Below are experts of layer 8 (counted from 0) of a mixture-of-experts language model. Rows are named router (the router's row for the expert), gate (a neuron's input weights, with its number), up (a neuron's input weights, with its number) and show model dimensions 96-127. Each number is 128 + 32 x the weight over its row's rms, rounded and kept within 0 to 255. Numbers have three digits each.
After each expert's rows: "comes after" lists some tokens at least twice as common just before its tokens as in all text. This comes from a sample of Wikipedia text that the model never trained on. Tokens count by the router's weight.

# expert 10
router:131129141176134127143103151187089136182125108160157112108151130108105110165150128076082227148118
gate0:129110144149130091054092160080175141141133138083076082110097068136093123189146144152114165126122
up0:125123127164116115091141050171062130124125105101125139114191073093129100131143131122129179103055
gate1:148143054095114213140203138168125114121167119101147148066124101101160172060062126184122120073183
up1:099117117174082128106140098115152112156118165161177142194113133127083187143109165152133112135175
gate2:126145061145095079156110152162120138132182138141105115080193144130193112153043172138091167137112
up2:166129103125065140177135084103138092122143120101149163147127166164133139140185152098171079103106
gate3:126173159139110098086120092131109152035112117177203085121167143126073144169174153134085113149146
up3:157103119081189082201126121176128123138147182052178146126118159114107130180088152125156149192085
gate4:108118126133120179138087107126089154123165135112084138090115136120129173168116076080114148151140
up4:126119108162100173108101122122158147129168145160077111130153175059092151135117116124083089178113
gate5:151048104155140120089157140149162222106099093116164103139122089182133117105129102112098130170098
up5:115113134155073069144103147086157099073133148147140132081138117113109133108173125136150160116114
comes after: " ", "\n", ")", " 0", " 1", "%"

# expert 22
router:161070111149173087180179165098107095133214142161084154103118059094162150151092042134140154160116
gate0:101116157111062142101114156089183103123157122110126172221157171154102064184100134120099073148106
up0:096092135123102150148117199176115106168091164106139132144169072123115109049108158149141110121213
gate1:131046134108116128132139143150134060133189088110114165117161141147129146121105081100111192155142
up1:158136133122140122101079108156086163109127071074133110105179068110085128126176187148189119197089
gate2:137048134152172130174126182120136128157124193130169167157133136085134141158155124079128139113064
up2:170081112153150097125130154128198186161069176121161047145137095074088107140079222121099041117127
gate3:100108126125118133156114158084107159149101158078124165145133143089077133148125106102157119114138
up3:180168100132130105145157160100103144145189136169118175100124140137140147122137195152085048128127
gate4:136031159139156170122209147086172093143143164169090125078118126084125125070095150158096100091134
up4:181164099111124113122127075198119145125124102072069130087151132122075108136176176125117106161149
gate5:179117131135146136108160101107096063081128127121087055178102120147136163121212140114069086129129
up5:133075148129131140165151084101110115154128128197108108154109084025097092135162134128131078115101
comes after: " the", " a", " to", " The", " and", "'s"

# expert 32
router:180100134131176140069150115181184132149131145121110145128147063097073144135121083076126096152185
gate0:140115135119140133132123135126148103097168148109136175140056160085137157098125174096137076058107
up0:165144080121098070125066141175176096134144127125132112181146123071139186157052135118157134116180
gate1:135135110114083093106132178169051162097156154160132141108118107110075144121125119110133120163117
up1:145191145148126173150116138153132130136106111131091106104091073169073096134130110090160116163137
gate2:107110156092113167150133122219153103159166133084135124177126123109098093137091152091108114157142
up2:108155116145146046159063189101100109071133149159161200115147140135136156149125084153108092125152
gate3:178146138158154125129157163163147147097089158137167121110087106058154116119130151125152107117131
up3:154109133149154140077181141171148168132123140126136161112083157122077125167102103089135107056135
gate4:140112114152122104108134155195171153117141128154098168181170078105110094154113121099139107140062
up4:116169105121083183084109104118097134174122110151098135115072112119125100066131136143103105081148
gate5:141134168159124114152089176128114157146183144130123120112169135166158085114054121152078154175183
up5:114105173100101157133123122097151120147101145127124112084065118102130119134188057131125183123090
comes after: "|", "-", " \"", ":", "=", "==="

# expert 53
router:147169143126150145171140117112119155141196145118108081139092093110120148183047126076156089097129
gate0:121155098146125122127112124124116160116148093148146190059178127112068142130104147099116126127096
up0:126070171119139180113093099094154122138144099145134193103095114137142167139160124112144114096153
gate1:101078146163113085146145091119136127098130158109094155150102162111131123105176056159122091134056
up1:139093114155110139129083070038152167132110098097125145118167143078165089092099154123097109173119
gate2:150153119115156159155139091120139195135117136082131132108149173110153099131144134197133157111116
up2:113120136062140184108203149078090136146082142140148126125086041124202106109151125144088099122094
gate3:073122133181153053126114121176102179064148077149159096115150200081161161154102185142108155165065
up3:086152069088098116106117128099135078119120079149181114107122146120165105087129150121134115090201
gate4:159137119111175171157087127172134131144152173096141150144093134149074169191054103108171123133192
up4:173138161210119144101187105185205108089128085167188056151090091107100100149178121139118161183123
gate5:134144147120234192181168165166198157163149084145111107155112103104134149140118098136149085085184
up5:141193086095160110119084130166172111073112154124142110134111120140117139092072134144159180182120
comes after: " |", "|", ";", ":", "–", "N"

# expert 51
router:153088096121141094130160096171171146117209096107079134138115158157164141137069145130108107129107
gate0:157108118146111117109110081147078094124102085126136117068148109136147182122131089120144148124134
up0:142120181132170155193146126139136127158104162155141182110129146148083109110101126130175125183102
gate1:167090120111178141123175095192147112127125142111135114161151132147139170114038172119093123112131
up1:145128183123116124110096124070166216107156134142119111176176136103127167102138111062127086096109
gate2:120082128112073122135165099136155156144182108125071141132114158168163203126065159094115122151101
up2:111107115129141117116154123123131131155107159096128121138126108135175129141159176140128128113186
gate3:098096123149157139128160161111142171091149109109110135108131118058187176133127118130115090129092
up3:110152145167144114145139116169196126075134128095163111172124162139104136161135141135149115080096
gate4:116121130125126115066172120114125192120110092124167193133132117087092139166088170083152112139070
up4:134151128175152141143238159182168179110172074093142123134097144033118130164148134187134095115131
gate5:132120157226097096162148088131164180197130156116141151091172106101149124129191125085168164104129
up5:103127108115151135120122161108158160098130119136150131091114112117185158142087128106149100081077
comes after: "–", " (", ".", ",", "-", " in"

# expert 31
router:154061129157193162149143142116094105175171157147146139110074094131144181096092125120100091095126
gate0:147126143137172167136091158094113089143123122134113114178133129133108111111113127124145134125172
up0:151152159141129150150178140217143151159074116158077117136098171138107104062097147120136171114135
gate1:142127173156146099135095185156139091143149148147138139101097159132213116130097139130098191135156
up1:092196176156118120154073160129154171122143132177156096136152170127139074166140157115168157133110
gate2:110124150162132118142110162151083092190167155047120141063109103138110070081161122070108177119105
up2:139166107138105069121103106118129050157130124129124120182155138135155104116138074102136142117161
gate3:114121109160169139108225182126158068140154163082145160105146138152145186151164062068141175114102
up3:119121130117089185122084093058103118135105085132144145094119147067188067094161172095114130074097
gate4:141126116152139187126179114132178115126113146156085155141139158120136092173139123105155111150150
up4:161135124166132149091098150081173206069124167144150096084146165122140117153128165106138174129099
gate5:113117148174138120121093167164135138190059130121133150114146161146205141152119158080105128181121
up5:179125153161140179110100091144110138077129140080173125116178129190183157159134152148136142233130
comes after: " to", ".", " and", " a", " was", " not"

# expert 59
router:136105168203146136156102141215108166167151150137169090157127115153125132221114096088104167147161
gate0:140130128141170126108160128145092122119141117105125141093079214108089149127138099060146143149070
up0:118092109123163163138138101162112133105082137138158185119110038122145105204134097146184128127126
gate1:156138163087159075103119105144105127118127186129205124128152153100093141122121088111125213117122
up1:105060128170151142154126153080175131171125139067115181152136118120058150120104143162141109125145
gate2:140128098140091108175048122132120135143137122082171175132141128121148181120138117147138115135188
up2:197086150130131157200123103104144130118139157062130114123154123099118130090158142184126087128157
gate3:116140139202116123142100081202136123085134162092156134088144196109143105185103100140151182129092
up3:057129142083118124089080099094128116116136140105139106127143118133127150121108131118091067167169
gate4:133146144167098129063120074113092125104098125135130146076159146093146155140095109086107165144103
up4:128126077176103102159101148155118181165141088123090077113150110128122127122149112062161083154129
gate5:146145157119176195059079135173157116080120131088106092143160151085046133153160129162186121098202
up5:117095090174122130119120119149105111128131151091140091147085095091088126145125199159173139135087
comes after: " ", ")", " 0", "%", " 1", "1"

# expert 1
router:151140112140119092065118136140126081160170092077138177139122060158136164169113120106095062159152
gate0:108135146118109131097125141149138160128043129088162156112106118133136170205128149121184060121185
up0:094115107136138141199107124149149187097087156144098068139088104157073142098151144104098103175149
gate1:066104119165123086136110142110129129166129136039120096080060139099109100182129159094144112133137
up1:133130155115132164139193129162154116119150201121109139143151084082108131178144136133106152145173
gate2:095024104112087158095072167162078119123146147085100127115123088145176166130141132163131111097074
up2:090122096113080158123113111148115121139088068048178122078165135086128132158148102139119139132119
gate3:093125129182119151121168123091160105184155135116158192116090155126153150100142114171149098128192
up3:156134131096073164151140186145091088188057122141141104095123106070129149124165133094150097132161
gate4:124147101168067175097064098106132140115193126115110137152125108122106171112128140143117108156150
up4:120092132107061178164063106091086118146119168132147141109051137147061121154104143096157125100103
gate5:173134191089130148106112147126124108123132154122081124170127132083177175134162108179163039161130
up5:085098097170155176131170133109120133127146126174178043148134118123189160134185054146093150140136
comes after: ".", ",", " and", "°", "%", "″"

# expert 63
router:150104101114176084134137135140139111169148133133121110061112122062094238088107141105127105151070
gate0:137106173096168083101143115124099103116080098068103119145131171134127092120110116098173162140105
up0:083104243134139171152118115117194115099119152101096071084074102135151167133134102137106179149125
gate1:122143111120164162154168066175136095136142128107117125107154118138130105149101082140117188099162
up1:139126102172146146126119055118085103140089059097074157138107125099144064159115094117142103107191
gate2:164137143122082142167101118098168134078139127155152141128112121100143137128097130143111164140135
up2:116152113147139164120075134047144152112111102139038115067113066108112110086120107130093158110093
gate3:188163152169116111117130146143130126150158077102116139117118142136172140113087126161109116131133
up3:137141154094131086093151100141105153184113133128156134094095176085111128140124140140138191117049
gate4:118106101119065078177138163091030116135179105155151067096108164159055128147130087082175196132114
up4:103136191099172130051121089107109100103186128102105141133104151179132130106123142115072071114151
gate5:129136142134074129062133144142133129117143096134103147080118058104142136094137111151155177121135
up5:146156157184072074105092082100100172130070157106111133140111183108138139105105130158119108152108
comes after: "\n", " No", " U", " 0", " 1", "S"

# expert 28
router:131149139115142174164128086125151104141210137130147173112106131137151150117055104150133090150110
gate0:094123118115157108163142108096089124120097072062105193106085123119079159131109143174175181131104
up0:135107121101133172160177155081179130135138136145159119158124147160071124199110164206174120117042
gate1:128137123178186152057101137116126123095134151106151108058095161122132187145125153126088184150121
up1:150123101133146156160084169042127087134157116153203121115158117149122179098171094128114148137217
gate2:096115093108072122166132131096145146164131164124179149100165130170098152152101091116174163106082
up2:164168221109138102130116129095209101115136147134109083194094149136049114186171086153124140089156
gate3:151162139121122109141144132135132106124192114093111154120095176126155093129072066078164135144131
up3:130111163122145145128147142163123069124161143126100149167126104118121132172169210101078182126141
gate4:092173139114200129153122153134156174115125160148190117137110102106068083048161125162089145162145
up4:074127153138164140096179111089112109079143136156114100108156133150098160153154112158114154116136
gate5:177112166146137162127124105164106157123095138096169144099049131101166143160122110122133075122110
up5:115166178135159189163105159140110120098159155145136104120112150153121136119121128183090142110087
comes after: ".", ",", " that", " where", " which", " He"

# expert 48
router:141070117123176110139156100147136127146219154138062132122030125178168177195045115104130128113119
gate0:155125137147152100142135179137141088136163121069082133172128072179071145115140164178130103152144
up0:107130131084120102123143100126169129158158096071125172102129141097156138105162112168179144116110
gate1:154079129090128130120133150167113176089179122142113137095106142183159129135131145108148066175170
up1:166130117133160106160130139098058132194133106078169133129140112131123116143154212196140158079131
gate2:115054159128134108120130116137137155178137150113156136127129136131150084143117155092179143208140
up2:140084129118097130170125136127145083130160137090162181133182096096103071111129112076150144109151
gate3:124158145153094105121157150080135091083105124114158055116136158166114127139138057120116181123086
up3:134110120116141126142031140116155147149089150152135135187156165177102125113149089170063184107077
gate4:147129109139135190113119116051119124137126133171141160065146148097147156072151120126151159069090
up4:099168096123139057123096140132078172144166139145124085191143107139108089101162133147107171110147
gate5:135128154170073161104143136097164101173095142091143126155125150063159113161092128143105122119112
up5:173083079159111136149135125135164146132034052094129187105168145106072108126088107134113135132142
comes after: " |", "|", ",", " (", "–", ":"

# expert 56
router:145049085137170126110166111162137118113178120142105104060095063157119150130042116075086171138137
gate0:159147109077186112191089168190129148089071098140113139131112164113072116074203129134117129186132
up0:102075123099105116114143094137097081116094138111093077106119101168086131136149076153162077123127
gate1:087167140103096056131124075164136163160177123176183112179124155110085110140148119135157091166088
up1:178162043110100109181110124067124123101122169133150071149135141144081167066123108134181172100147
gate2:119146124198184119202089127130104143106113128126083117158132155151132113180137124143169069072117
up2:146159159107186088093126159106132156134082115121023087176077142121151129143153109137147126136166
gate3:102130096141195102124184158115120108163109135135144162110162156109203119105153119159118128137113
up3:141143151162137166147157131118186105141128125088104127078119075149127091172163162187065152045119
gate4:115142136171135144124164177159129155124133082080091160117053130093108156124112117118107153153125
up4:164072118132133091206157112159133171110176158121184133131138141103117121128161111086121129110172
gate5:167152100127108166104162128097126093079135115139094132166115094132103113149173109085109091180052
up5:150124106106083102101136181109115111094109091099098104162091076145114144106190064098229138132142
comes after: " |", ";", " ", " 0", "–", " 1"